From a checkpoint of a small mixture-of-experts model trained on Wikipedia.
Size: width 224, vocabulary 4096, 17.3M parameters.
Experts: 16 experts in each of 6 layers, 192 clamped SwiGLU neurons an expert, 3 picks a token, a softmax router.
Training: a variant of SOAP for the experts, 365M tokens, 8006 steps.
Below are experts of layer 5 (counted from 0) of a mixture-of-experts language model. Rows are named router (the router's row for the expert), gate (a neuron's input weights, with its number), up (a neuron's input weights, with its number) and show model dimensions 0-223. Each number is 128 + 24 x the weight over its row's rms, rounded and kept within 0 to 255.
After each expert's rows: "mostly gets" lists some tokens that are sent to it at least half of the time. This comes from a sample of Wikipedia text that the model never trained on.

# expert 11
router [ 99 141 112 130 130 120 146 131  90 153 153 117 141 110 163  87 145 175 112 136 109  90 123 147  99 124 127 101  82 112 164 103 158 114 151 123 116 144 134 136 152 122 133 151  89 112  98 195 122 115 140 104  93 117 146 114 145 132 127 146 135 119 122 108 155 182 133 122 204  93 141 131 129 154 160 144 145 127 125  77 140 118 141 168 142 133 117 152 167 132 132 120 149 123 128 101 107 136 135 107 135 113  88 122  95 121 119 143 124 112  82 154 160 114 175 148 138 116 145 124 128 157  90 163 181 110 158 171  95 130 128 168 101 155 158  79 116 109  83 151 125 114 136 144 164 110 137 102 121 160 146 138 117 146 111 147 148 181 150 118 137 131 104 113 100 123 104 118 155 117 118 132 129 109  81 131 142 154  94 138 111 119 133 117 111 102 125 138 147 127 164 138 111 106 154 112 122 125 106 109 101  79 150 150 141 130  91 112  80 184 140 137 145 146 126 100  86 135 101 150 104  92  99 118]
gate6 [ 86 151 123 187 154 116  85 145 122 112 100 119 110  92 105 150 134 147 116 133 127  78 117 139 149 145  94 118 115 129 114 145 124 109 166 143 130 127 171 110  97  87  91 105 153 110 139 118 126 124 151  94 152 106 145 151 177 137 113  70 119 149 119 119  93 136 109 117 150 191  75 136 140 149 137 135 123  98 107 118 151 123 124 157  82 130 124 108 127  68 116 137 133 130 104 127 158 132 118 161 107 114 125 147 120 139 117 145 146 152 101 163 161 131 103 107  83 170 111 140 123 106  98 113 110 160 166 151  95 186 104 122 120 171 109 140  66  97 160 112 132 131 149 121 150 114 154 131 112 157 148 120 120 106 117 160 136 146 137 114 131 118  99 112  97 144  98 127 111 144 135 150 124 109 116  97  94 167  95  91 162 125 119 114 105 118 141 139 125 140 120 144 151 120 144  87 170 115 137  81 167 132 101 154 145 113 169 117 110 158 144 115 103 121 123 140 160 133 121 180 113 124 145 106]
up6 [102 149 102 176 130 125 107 121  84  85  92 131  83 145  88 129 157 114 134 160  98  98 112 160 153 162 121 119 111 128 120 111 126 118 175 161 112 135 162  86  89 116 114 115 151 156 147 107 132 128 136 124 137 126 118 150 171 142  97  68 112 160 118  75 112 126 101 154 152 188 102 146 126 151 147 134 139 138  94 112 139 136 125 146  63 127 129 129 139 123 108 103 134 156 127 128 122 114 155 172 107 112 114 133 131 146 105 128 133 169 117  97 122 123 113 125 109 174 134 152  80 112 106 157 147 150 154 147 136 171 100 155 113 166 125 102  70 126 118 122 126 105 121 129 185 136 156  97  66 155 134 146  99 119  76 157 123 123 112 119 124 110 158 112 142 134 108 121 138 119 141 150 143 135 133 112  92 101  87 123 153 140 157 124 124 123 123 138 148 107 115 119 166 109  82 123 172 114 151 150 154 151  99 150 150 106 150 124 124 103 127 139  73 125 102 132 159 132 150 148 115 137 137 131]
mostly gets: " to", " on", ":", " in", " from", "|"

# expert 15
router [118  81 155  99 144 111 165 115 141 136 126 102  63 146 125 117 128 123 127 140  90 119 131 124 156 102 112 108  80 110 108 115 172 108  92 170 172 171 110 133 115 142 120 134 156 103 111 102 136 122 142 141 118 119  86 122 143 150 128 153 148 148  72 131 153 112  95 143  97 147 148 127 131 121 138  64 119 125 142 147 116 141 174 134 102 113 136 141 101 113 163 137 153  99 104 159 107  90 109 132 154 166 115 113 136 107  84 128 129 168 188 128 162 147 121 139 138 136 159 165 164 110  98  78 131 157 149 131 143 103 115 146 124 139  82 118 159 154 140 128 114 172 101  95 131 164 135  51 121 113 119 137 106 152 114 125 112 115  70 151  83 143 129 110  99 106 149 158 160 133 153 128 119 139 158 116 132 122 118 114 166 126 150 118 132 150 131 136 115 123 117 117 162 107 115 172 125 138  90 119 106 160 130 111 142  99 150 116 126 117 130 139 111  98  98 149 110 133 165 172 126 141 121 139]
gate6 [110 139 139 109 145  95 155 143 125 132 136 108 113 160 104 158 129 150 109 106 130  77 176 122 106 153 130 130 113 155  90 123 137 142 113 119 137 123 141 119  93 157 123  93 130 156 104 143 124 139 139 127  99 132 129 156 108 125 131 149 112 112 130 155 132 127 102 107 144  83 117 103 154 125  81 118 147  84 126 106 109 138 130  96 136 120 158 146  85  99 133 120 118 115 128 138 139 133 143 144 130 155 125  90 141 126 104  90 156 169 153 112 126  86 138 139 124  99 114 185 135 125 131  95 105 138 200 122 130 150 160 134 116 113 128  73  82 178 125 106  75  92 166 133 112 118 158  94 133 170 149 137 117 122  96 108 126 141 123 136 155  94 160 136  62 178 117 167 108  96 130 188 110 130 159 124  98 136 121 119 112 115  90 112 126 162 131 153 125 113 180  89 174 126 161 108 169 129 113 102 133 131 111 108 121 110 116 138 151 116 154 167 139 129 115 166 131 107 157 153 109  93 127 112]
up6 [ 79 138 121 136 128 153 120 124 156 164 149 118 147 132  89 148 119 149 145 115 132  98 114 159 137 131 145 177 147 155 120 131 130 142 107 164 150 135 146 109  78 142 150 108 138 193 100 148 128 160 126 131 114 136 139 134 142 107 102  98 113 137 149 168  89 126  95 130  94  89 111 121 147  96 102 124 186 104 108  91 114 145 143 135 119 139 130 180 109  95 149 107  86  96 143 153 155 137 141 110 116 158 107 120 132 153 109 112 117 153 133 144 108 116 177 145 110 166  98 141 132  80 146  90 112  70 181 136  90 170 138 106 139 129 137  98  86 123 126 100 112 133 132 104  93 104 129 116 139 148 149 157 104 124 110 136 147 166 106 156 155 124 140 161  69 138  74 166 135 112 117 146  70 140 164 124 124 126 139 148  94 133 103 130 137 149 131 156 120 133 177  82 164 124 140 127 130 159 146 113 105 123 121 113 114 116 123 104 158 116 127 119 139 116 117 140  98 106 139 143 141  83 149 128]
mostly gets: "in", " Har", " acc", "on", "our", " Ear"

# expert 6
router [114 132 150 120 114 159 119 143 137 115 144 157 138 166 148 174 144 132  90 117 140 147 140 111 143 129 109 154 111 128 116 143 136 126 104  95  80 116 119 157 116 109 128 110 126 145 142 139 119 124 173 121 188 156 133 115 115 111  85 148 157  75 126 176 120 117 130 126  67 159 137 130  98 111 113 115 116 114 126 137 154 133 130  95  86 123 109 129 132 104 130 109 108 186 115 128 126 137 123 147 117 128 112 132 138 118 125 125 139 142 116 156 108  98 162 128 121  88 130  97 143 151 174 159 114 146 106 151 144 130 120 120 138 127 140  98 106 106  86 123  96 128 126 125 141 110 114 182 118 107  83  86 146 111 130 216 135  99 148  88 137 134 126 141 181 119 188 134 105 107 115 131 149 148 110 136 157 163 153 104 176 148  81 128 126 117 102 139 118 147 126  64 117  80 106 112 161 136 122 135  85 127 145  90 108 141 146 109  97 104 148 106 103 144 161 117 137 133 153 146 169 124  79 119]
gate6 [125 106 124 158  93 116  83 170  87 109 113 116 162 128 152 178 164 134 164 107 165 148  88 135 113 106 119 127 131 126 167 102 122 110  74 167 114 131 104 121 118 160  97 120 127 133 146 108 165 137 121 105 119  89 126 142 153 120 148 125 150  89  78 150 126 164 141 103 104 127 106 168 111 108 128  93 124 161 124 147 119 137 107 109  84 109 131 117 124 118 146 117 110 137 139 162 163 103 152 123 114  96 102 142  97 126 130 123 123 164 145 135 140 109 124 138  99 135  92 105 109 114  97 113 157 164 139 131 191 130 150 142 127 117  87 126 129 138  87 132 130  88 131  92  79 106  89 145 121 149 130 116 136 121  89 121 116 111 103  92 151 175 152 150  99 133 111 107 104 124 155  95 125 144 143 141 131 102 106  96 131 120 111 150 104 147 114 160 103  72  81 121  98 113  98 123 139 143  99  97 148 148 156 142 125 172 102 125 140  76 125  92  99 121 118 168 132 173 117 124 113 159 148 144]
up6 [126 123 167 122 103 133 128 192 115  90 114 148 164 138 163 172 140 123 142 107 166 129  92 129 138  89 128  99 145  98 151 151 115 146  91 128 117 126 123  94 115 158 135 138 124 140 140  99 152 133 135 135 137 147 151 162 140 105 110  95 144  92 100 197 139 128 106  84 108 105  82 137 159 129 139  91 140 124 104 162  97 132 132 136  78 128 139  98 117 101 128 102 111 120 129 132 163 131 137 112 175 134  97 144 121 131 152 142  98 184 143 130 100  98 116  99  87 138  96 102 154  83 121 138 165 140 139 121 182 136 100 136 118 117 124 114 148  99  87 126 113 113 110 127 120 115 134 128 129 171  89  88 124 106 120 144 115 146  80  94 131 165 124 120 113 104 150  94 136 102 150  91 119 142  97 129 114 127 119 111 109 125 112 100  97 150  93 155  91  90  83 128 120 135 113 156 156 135 120 114 131 133 160 102 115 149 125  94 135  66 138 135 154 100 104 151 143 164 126 126 141 176 148 113]
mostly gets: " is", " was", " were", " be", " been", " had"

# expert 1
router [100 133 140 113 175 129 136 149 154 172 137 152 139 108  90 168 133 102 107 126 134  96  99 130 129 117 103 117 127 134 107  98 128 166  74 125 127 118 106  82 153 130 102 135 150 116 102 125 115 142 125 119 139 126 140 146  93 108 155 158 126 139 105 127 135 142  97 126  84 111 104 120 183 104 154 110 139 155 116 155  98 136 143  87 111 124  93 136 140 143 148 104 163  93 162 105 115 133  78  87 111 141 122 109 117  95 132 129 128 118 151 126 154 131 100  73 115 129 116 158 115 149 130 117 167 125 135  71 155 169 107 109 142 158 135  98 154 138 181 125 151 177 123 132 151 125 150 109 116 151 117 115 108 140 126  97 123 123 112 134 172 125 169 145 120 123 139 146 172 186 125 102 114  91 110 147  96 144 127 118 151  87 189 100  97 186 129 129 122 137 131 172 143 133 119 170 141 159 162 100 130 121 116 164 160 144 131  98 156 133 114 148 143 114  98 128 173 129 109 123 152 106 103 100]
gate6 [132 125 115 138 182 104 126 109 114 132 132 104 158  98  94 154 105 126 158 158 103 132 121 122 149  74 122 101 112 112 168 149 108  97  97 104 106 118 147 154 138 161 136  97 141  92 174 119 109  99 180  97 185  92 126 152 120 119 136 110 117  96  92 133 125 177  91 101 123 109 117  84  83 102 143  99  98 164  96  89 137 134 154 119 131 102 136 109 129 146 136 128  83 120 123 132 132 131 146 148 104 160 129 160 135 161 166 152 156 116 118 130  68 106 103 118 163 112 198 104 139 164 150 134 194 138 126 104 159 119 145 127  96 161  90  98 147 125 141 154 141 100 145 138 154 214 125 126 139 126 119 153 119 150  87 146 129 108 133 114 132  98 149 131 143 106 118 110 170 123 153  82 128 130 147  79 137 150 125 120 155 106 130 132 109 127 121 121 123 136 103 131 121 128 129 106 122 127 136 138 117 133 118 175 141 132 145 131 123 110 132 122 130 106 128  94 155 107 135 127 124 108 145 115]
up6 [137  99 149 139 135 142 138 102 127 102 117  91 111 146 124 181 169 138  90 121 144 131 132 118 128 117 123 127 141 141 146  74 116 126 140 106 102 111 155 139  98 147 134 124 109 131 134 112 128  95 140 112 158  77 106 117  93 129 162 110  99 155 123 146 129 173  98 158  95  96 152 130 113 128 105  72  94  81 132 138  96 117 161 114 119 109 149 144 110 147  91 156  98 158 114  90 145  97 153  97 125 135 151 100  95 127 126  85 159 133 144 140 105 123 137 136 167 107 155 110 173 155 151 145 174 147  83 136 149 136 129 119 126 152 120 157 120 168 158 136 144 126 129 104 120 143 154 142 186 149 158 138 122 162 111 136 158 110 159 149 119 158 162 133  90 148 133 148 147 121 180 121 114 131 165  70 113 138  98 107 109 108 111  89  87 116 101 157 127 125 168 105 149 121 133 112  88 138 139 172 116 131  83 105 120 143 142 108 156 113 137  90 145 126 116 112 117 123 112 164 105 162 102 159]
mostly gets: " im", " Em", " dep", "elf", " sett", "em"

# expert 5
router [119  96 162 102 106 139 140 153  92 146 107 124 141 115 132 131 159 118  92 120 159 117  88 135 132 136 129 136 155  85 127  85 173  85  92  84 120 134 120 124 120 156 125 112 160 120 125 164 127 145 107 118 135  93 143 138 151 152 153 110 132 133 175  91 116 101 141 130 140 128 103 121 108 101 113 114  97 152 131 169 147 127 153 120 118 128 152 104 142 140  56 134 139 190 103 134 153 130 131 163  91 127 111 133 126 162 160 137 151 114 113 161  91 116 101  79 114 140 117 109  72 139 137 137 149 140  89  64 162 122 149 152 135  66  72 127 142 104 142 120 129 117 126 114 101 144 145 142 136 114 142 171 140 111 141 138 108 120 111 123 134  97 141 120 114 163 121 153 137 136 135 130 123 117  80 100 135 129 155 129 151 126 141 161 181 102 153 127 138 128 101 189 125 154 125 154 105 137 117 102 127 128 113 119 145 110  81 105 140 140 144 112 123 110 104 142 188 119 144 146  73 122 172 122]
gate4 [129 126 141 134 139 180 154 123 145 109 104 137 172 100  95 133 128 132 102 138 148 158 121 139 109 135 133 141 188 144 166  75 115 105 125 130 110 141 120  92 126  98 118 102 128 129 140 128  94 111 164 127 109  84 128 130 130 127 109 143 151 127 125 116 145 146  95 120 127 129 173 110 148  78 130 168 113  82 138 163 106  99 162 111 132 136 121 120 159 125 118 113  94 141 103  97 118 124  93 113  93 108 120 145 123 142 146 153 113 118 118  81 117 162 149  57 135 150 155 107 110 110 116 168 113  90  88  94 121 122 126 143 122 120 168 100 137 152 145 127 137 102 114 163 191 113 136 149 127 113  98 121  82 108 124 169 146 106 101 136 136 123 134 104 129 150 167 132 139 178  94 113 119 172 181 133 105 130 117 105 114 177 139  97 108 119 150 145 106 122 119 162 148 121 166 146 123 103 155  92 132  84 130 136 119 162 160  92 114 163 140 112 122 130 140 155 136 148  91 159 120  74 125 120]
up4 [128 117 167 125 149 160 122 116 135 133 106 127 167 143 129 102 101 118 165 168 114 148 137 137 136 178 145 159 161 112 128 129  93 119 118 124  82 127 164  81 148 109 128 116 115 117 170 154  98 115 146  94 146 112 143 124 128 105 139 150 130 134 132 124 131 163  80 104 123 168 152 112 114  80 126 175 111 120 129 151 124 104 147 115 105 127 128 125 167 120 136  89 100 107 107 109 126 136  97 112 117 150 109 130 107 133 167 176  92 116  98  67  73 188 140 112 131 128 164  91  99  93 117 129 101  99  95 160 126 150 118 138 162 113 147 104 158 132 124 101 104  93 124  95 161 107 138 161 147 133  96 153  79 143 125 168 161 105 133 107 134 126 131 113 135 176 148 120 140 151 145 161 122 135 135 133 150 143 121  95 133 156 155 141 116 129 153 191 119 108 148 144 149 137 124 174 117 109 130  80 139 114 110 148 108 139 151 137  85 115 158 113 121 129 121 175 123 127 142 130  97 102 112  84]
mostly gets: " first", "ity", " season", " years", " film", " series"

# expert 4
router [109 113 123 150  99 146 116 118 153 173 112 108 137 137 125 153 147 185 132 120 119 101  85 113 142 122  95 135 141 123 115 138 139 188 101 126 115 111 128  94 114 158 125 147 128 113 122 132 155 119 112 156 126 124 136 126 149 109 141 121 135  85 176 150 119 147 146 100 117  84  68 120 142 150 132 160 139 115 117 137 110 121 102 118 145 145 121 123 114 102 158 144 138 126 200 104 152 150 114 113 153 100 136 117  96 105 134 130 178 158 121 120 146 156 138 131  91 120 133 171 107 140 128  78 117 134 101 125 139 138 136  85  97 130 137  98 145 131 128 132 159 135 141 125 146 142 119 163 184 154 177 124 180 154 146 124  93 111 133 135 164 115 113 138 120 138 118 121 148 163 161 156 141  55 143 151 136 161  62 147 112 136 175 120 135 120 122 151 145 133 105 135 118 117 146 174 117 119 111 137 147 133 156 164 138 122  92 166 137 119  86 173 185 120 114 138 112 112 126 154 173  98  91 114]
gate16 [171 159 122 117 114 152 159 191 120 104 112  99 108 138 125 148  86 137 170 113 104 119 104  87 140 136 105 142 120 133 105 160 144 174 141 110 125 128 116  88 179 171 123 165 148 154 136 141 147 126 137 142 118 123 144 129 170 152 148 103 142 139 102 125 115 132 133 103 150  84  85 131 140 120 151  78  85 137 125 110 133 137 119 129 126 104 129 139 135  80 159 120 138 157 142 128 146 130 169 122 162  84 118 140 130  83 105 139 121 117 129 125  91 128 132 166 156 148 129 162 141  95  83 163 127 183 115 148 136 120 165  78 135 148 129  95  92 170  97  96 120 104 151 187 105 121 138 125 102 153 132 138 139 101 129 108 132  91 160 147 112 144 161 125 129 127 124 122 120 177 145 152 111 109 137 101 144 104 109 106 124 113 119 136 119 155 109 123 142 109 119  69 140 133 125 175  97 117 104 159 137 100 144  93 123 157 145 125 129 158 124 162  75 149  86 124 103 104 113 155 123 138 131 154]
up16 [159 157 133 100 131 120 137 147 120 168 121 127 113 142  96 150 122  75 174 121 117 145  87  82 151 117 115 168 100 130  97 136 142 173 131  79 118 126 141  78 156 157 121 159 171 169 159 141 180 133 120 112 124 123 127 148 157 186 137 131 146 150  91 135 162 153 129 121 142 111  83 127  96 106 146 104 119 131 109  97 130 154 109 141 136 115 136 163 129 113 152 124 144 159 142 121 133 113 154 131 150 128 148 104 131  97 131 155 141 129 131 111  90  91 110 141 142 154 147 184 147 132 112 138 122 177 129 147 121  97 160 134 137 147 162 112  81 149 108 134 126 110 157 163  88  98 128 137 137 150 117 169 124 124 141 105 145 100 142 128 125 137 149 143  93 130 131 134 130 173 113 162  85 143 161 122 146 106 109  93 158 112 151 132 128 157 108 128 128 118  88 100 136 124 145 166  92 139 126 183 135  92 151 113  89 138 146 156  90 164 132 139  58 146 108 127 102 122 121 153 112 164 134 128]
mostly gets: " had", " has", " have", " were", " are", " won"

# expert 2
router [111 172 126 137 151 102 138  94 142 126 144 146 139 104 127 103 121 135 179 123 136 130 127 153 111 130 172  83 120 118 143 136 145  99 166 143 111 118 154 122 147 119 151  83 114 134 133 134 117 128 104 135 101 127 144 118 137 140 156 113 128 150 120 126 184 152 164 117 162 101 128 110 110 119 136 149 142 116 101 110 173 117 119 101 170 133 106 118 125 121  88 141 124 116 164 149 113 139 135 136  99 110 129 156  63 126 109 125 153 173 137 119 138 143 156 192 122 107 127  98 101 148 129 139 127  95 174 165  70 129 166 121 154 169 168 156 120 117  82 143 159 114 131 144  96 111 125  91 155 157 130 156 138 162 104 163 137 159 161 128 134 142 131 101 126  91 134 119 138 107 171 140 124 108 148 151 119 134 163 126 139 119 130  88  87  76 129 137 154 149 126 167  88 145 128  62  89  93 135 184 126 122 150 117 135 142  88 145 118 177 114 171 138 127 126 131 126  98 119 131 113 132 111 156]
gate9 [115 152 111 137 122  81 119 136 131 141 100 139 157  79  81  82 112 153 122 163 143 180  92 139 143 131 133 100 123 145 123 129 136 118 143 162  91 111 125 143 109 130 121 164 136 143 107 157 137 169 149 136 149 139 127 149 135 113 123 122 118 117 105 150 169 100 111 191 175 150 109  83 153 151 153 158 155 133 167 145 144 157 163 119 131 174 165  81 135 132 102 108 132 126  92  97 128 140 163 111  88 163 124 110  72 129 147  98 156 119 126 139 148 137 132 157 102 125 112 156 153 123 104 102 109 113  89 122 114 153 101 135 113 117  78 130 113 119 109 127 101 131  85 110 125 119 174 177 155 177 167 144 124 134 152 127 126 125 132 149 114 113 130 119 131  87 166 113 104 150 169 114 120 113 129 105 128  86  94  73 124 157 150 148 150 108 152 128 131 143  93 114 116 117 140  73 112 105 164 156 145 143 103 140 131  92 135 141 109 166 127 113 124 155  98 124 126 108 141 123 118 152 107 127]
up9 [ 84 180 129 159 162 112 132 144 128 131 131 140 157 111 119 121  60 143 142 144 111 129  96 121 102 124 101 132  92 144 139 121 142 126 131 167 125 139 114 126 101 124 148 141 115 127 118 129 163 132 130 127 141 135 106 111 111 132 151 131  90 127 108 134 103 131 117 163 162 151 128  92 141 121 138 154 158 112 143 135 178 125 187  69 140 146 127 117 129  82 159 137 135 119 118  95 108 117 159  82  67 124 173 102  87  94 179 144 196 129 113 145 123 106 166 160 131 131 138 146 142 105 127  79 139 116  87 135 122 137  94 128  96 122 129 131 142 109 132 121 123 139 104 125 119 131 132 164 119  98 161 144 113 132 142 154 164 115 109 124 112  93 136 156 142  68 162 163 112 121 165 118 141 118  91 117  93  74 109  90 110 142 159 112 158 115  71 129 155 114 120 147  90 130 133 119 120 109 151 137 127 151 105 190 125  95 149 135 115 144 119 130 140 119  88 139 161 127 163 111 115 152 139 138]
mostly gets: " the", " a", " that", " The", " an", " which"

# expert 10
router [146 149 103 169 128 169 126 106 117 153 139 138 136 129 130 116  88 123 126 124 107 153 178 129 115 139 161 150 151 131  70 188 131  95 105 153  91 127 103 127 132 113 169 107 140 131 140  96 111 173  97 151 141 121 165 149 125 121 137  77 139 140  90 122 120 131 122 154 117 137 169 161 126 145 112 102 159 137  89 117 117 125 137 109 148 159 152 143 137 136 137 155 133 143 134 110 100 138 126 114 117 151 142 105 100 191 152  93 141 124 104 152 111 160 103 131 128 135 130  99 183 128  98 141 121 145 144 112 149 164 115 132 156  95  96 155 179 142 101 149 140 158 127  76 158 144 117 125 114 131  98 183 130 121 118 158 111 141 131 120  67 148 121 130 131 161 156  97 157 124 139  97  88 124 154 147 119  88 163 126 109 152 137 108 108 111 109 141  84 124  81 141  93  97 166  92 128 131 121 117 125 122  96 103 136  96 166 130 105 114 178 126 146 110 123 117 146 105 145 120 169 126 168 116]
gate17 [ 99 111 122 151 102 162 151 124 113 114 150 150  95 114 114 113 110 121 187 173 139 162 114 156 141 148 113 138  98 115 145 160 101 102 133 101 117 137 115  81 143 111 150 150 124 124 105 117  71 104  86 132 150 136 136 144  93 153 176 136 142 161 160 120 124  96 130  72 109 137 145 130 121 146 158 113 113 115 119 143 125  93 133 167 105 115 112 112 154 132 129 174 146 119 116  95 139 119 162  84 135 118 115 127  32 138 128 129 149 111 109 120 116  79 155 112 145 168 114 139 120 112 135 135 114 144 161 123 153  86 142 130 125 110 102  78 156  83 137 107 124 155 157 100 144 161 143 105 143 156 131 149 155 126 151 102 159 141 112 103 130 179  95 148 144  94 161 107 136 142  86 104 161 112 138 131 137 142 123 118 138 123 127 123 128 137 118 136 119 154 137  87  88  93 146 176 138 102 134  95 103 184 139 108 130 108 123 117 125 117 118 110 148 162 113 111 145  92  90 165 144 133 125 121]
up17 [124 132 113 128 113 172 179 128 127  94 169 160 111 107 151 124 144 125 157 175 165 147 111 131 120 129 114 122  87 136 137 139  78 109 106 123 109 115 125  78 136 120 161 140 133 135 122 118 113 126 105 146 157 139 163 148  88 145 143 155 116 164 154 115 100 120 108  82 129 175 127 155 138 138 155 117 120 110  91 148 146 114 130 149 102 121  96 116 131 150 137 153 149 111 104 118 133 115 153  98 135 130 134 123  47 110 130 120 176 123 122 134 118  99 168  82 130 158 133 136 135 108 144 135 121 138 152 125 117  85 139 130 142 131 130  93 141  94 118 124 133 156 161 109 153 130 125 103 144 167 143 130 174 126 147 111 157 159 104 116 141 168  72 124 138 143 146 112 162 178  88 104 147 110 133 112 145 134 119 119 118 132 118  99 123 149 139 131 130 183 106  90  86  87 166 121 127  88 147 106 131 201 155 125 110 118 107 125 126 113 122 139 153 188 153  99 156  90 123 180 124 141 139 138]
mostly gets: " m", " f", " d", " c", " l", " pl"

# expert 12
router [190 149 125 101 103 167 134 112 139  93 168 141 137 139 113  83 130 133 145 134 145 148 189 128 122 151  97 125 109 142 129 155 123 108 151  99 119 111 121 154 139  97 125 148 144 110 131 135 100 173 160 121 157 149  93 106 102 145 116  59 138 123 112 139  78 108 140 128 157 167 133 127 149 118  84 145 147  94 143 171 117 149 123 142 116 120 121 131 115 144 117 118 139 135 127 103 175 124 154 157 118 141  95 124 132 134 124  99 130 148 113 125  95  84 130 146 150 115 121  80 151  76 127 108  88 145  68 101 155  93 141 103 111 126  90 140 111 135 131 114 142 103 125 107  78 151 119 116 113 110 148 169 116  89 127  89 112 115 114 146 108  84 133 132 150 134 116 186 111 127 125 130 161 166 162  96 134 113 126 164 177 131 124 106 149 122 167 119 152 118 133 141 155 123 126  86 114 136 100 167 162 133 123 129 108 136 151 100 123 161 127 136 131 174 146 147 106 147 124 132 130  96 175  88]
gate16 [117 105 122 131 113 125 152 141 110 161 151 112 133 110 121 140 127 122 141 168 112 111  87  63  80 110 142 130 129 113 146 144 153 145 121 136 113 141 120 142  99 108 126 149 129  64  87 129 104  86 117 171 124 144 157 136 130 148 134 161 163 125 160 149 121 100 165 105 117 146 159 149 122 123 138 134 109 109 122 158 160 102 196 133 125 100 124 145  90 136 131 113 118 108 156 105  91 103 106 130  89 118 151 152 137 115 152 101  83 163 122 151 129 138 151 142 114 134 132 126 118 132  90 154  95 102  72 104 146 136 110 118 152 146 119 129 160 113 124 137 133  99  97 118 152  98 107 112  91 133 148 132 104 101 107 135  79 145 132 113 146 109 117 168 109 142 134  90 146 163 111 102 138 147 143 139 103 172  93 157 160 134 118  96 158 120 147 162 175 130 116 180 146 134 138 115 105 106 132 142 152 117 121  81 176 131 144  85 167 144 129 122 124 161 125  97 164 121 130  76  89 111  81 135]
up16 [139 125  85 140 114 125 166 152 164 171 157 128 126 136 101 124 160 111 155 167 114 115  98  64 116 107 133 121 137 119 125 123 130 104 104 133 108 141 132 146 123 121 132 127 143 103 110 103  83 110 148 150 109 110 141 113 124 119 136 140 149 113 155 135 113  86 111 123 107 166 197 180 136  97 114 171 143 124 115 160  97 125 151 141 108 102 100 137  99 159 149 119 119 141 126 120 107  98 128 103 137 150 126 164 123  76 139 125  88 150  87 151 130 123 157 105 126 135 111 116 107 125  77 129 109 103  84 152 145 139 108  99 157 149 137 120 161 107 108 135 127  93  92 106 152  84 138 145 103 119 165  99 136 129 109 141  83 140  98 148 142 116 147 145 104 167 140  89 151 121 110 117 165 143 124 106  93 148 137 104 130 156 114 118 167 113 147 146 138  96 162 174 119 113 110 122 111 116 115 135  93 131 137 105 201 155 113  98 173 154 136 109 112 165 130 111 168 121 157  83 111 154  89 127]
mostly gets: "ctions", "ions", "shire", "end", "ology", " States"

# expert 3
router [126 144 113 151 140 105 160 126 148 121  76 120 151 155 124 172 113 119 145  98 135 140 129 137 113 122  80 117 144 184 133 165  91 160 168 150 108 111 130 140 120 156 133 122 160 108 125 156 189 124 165 132 117 105 158 155 138  70 115 150 139 139 148 134 162 124 131 155 108 154  71 113 152 136 146 134 143 130 129 103 124 113 138 130 119 156 156 149 102 129  95 101 126 181 133 117 136 108 130 108 123 124 173 149 130  95 114 108 139  99 163 113 127 163 157  97 111 135 127 146 139 136 149 130 166 126 117 110 136 124 108 130 151  99  90  91  98 103 133  93 140 122 166 135 141 113 121 123 102 122  80 131 126 117  99 107 107 109  87 134  57 102 122 128 193 156 107 115 118 158 144 167 139 138 127 127 118  83 109 114 113 131 145 144 138 142 111  90 162 121 144 113 143 112 135 142  88 106 155 118 138 117 164 175  92 102 154 152 170 123 109 143 155 127 132  86 148 149 102 174  87 145 157 116]
gate7 [165  82 134 161 136 122 167 127 161 125 120 112 163 138 144 155  97 110 121 146 134  53  75 132 153 151 116 138 138 132 130 164 130 138 162 130 150 132  73 142 109 129 152 171 121 115 136 152 180 126 118 142 161 137 126 160 152 155 101 129 134 130 146 137 173 152 149 142 116 136 113 146 142 155 110  61 139 135 154 111  92 123 102 107 141 110 142 179 106 153 124 123 158 105 132 107 164 103 135 113 116 123 140 139 128 148  98 121  75  64 123 112 124 158 177  86 111 170 140 134 167 132 138 114 133 120 135 133 118  83  95 117 127 135 114 137 147 157 137  99  89 150 135 119 162 165 121  98 132 121 103 118 114 107 147 117 163 106 124 100 121 134 112 155 177 130 157  93 128 149  97 138 190 132 110 155 111 116 141 125 117 135  80 115 117 130 126 148 132 145  88 137 125 135 143 144 116 101 164 162  89 146 162 139 121  91 168 122 134 121 122  91 150 140 118 161 142 168 146 140 131 122 118 146]
up7 [131 105 128 164 111 121 145 147 167 122 145  84 142 124 125 130 110  97 104 148 122  60  83 117 135 189 118  99 149 105 160 162 100 146 160 133 137 105 112 106 149 135 121 179 100 107 149 151 147 116 137 139 153 148 131 151 160 156 115 118 110 104 129 122 145 159 147 150 127 159  98 106 122 130  78  98 129 126 175 105 101  96 112 143 119 109 144 175  93 134 129 123 145 127 122 155 137  93 133  97 163 109 137 135 131 132  98 113 125  65 108 101 129 126 180  96 116 177 121 128 132 108 167 122 175 114 135 120 118 115 104 174 101 123 143 136 180 136 101 119  80 129 128 113 126 183 112 122 126 146 108 118 140  98 135 116 167 115 125 114 137 135 101 176 141 129 142 115 118 114  91 155 182 112 108 125  98 121 173 116  87 151  99 120 118 121 146 140 139 131 127 142 120 155 109 165 102 116 159 176  77 132 138 141 107 110 139 136 118 148 114 114 140 144 172 158 136 150 122 130 124 132 123 180]
mostly gets: "″N", " cap", "°N", "°W", " post", " pass"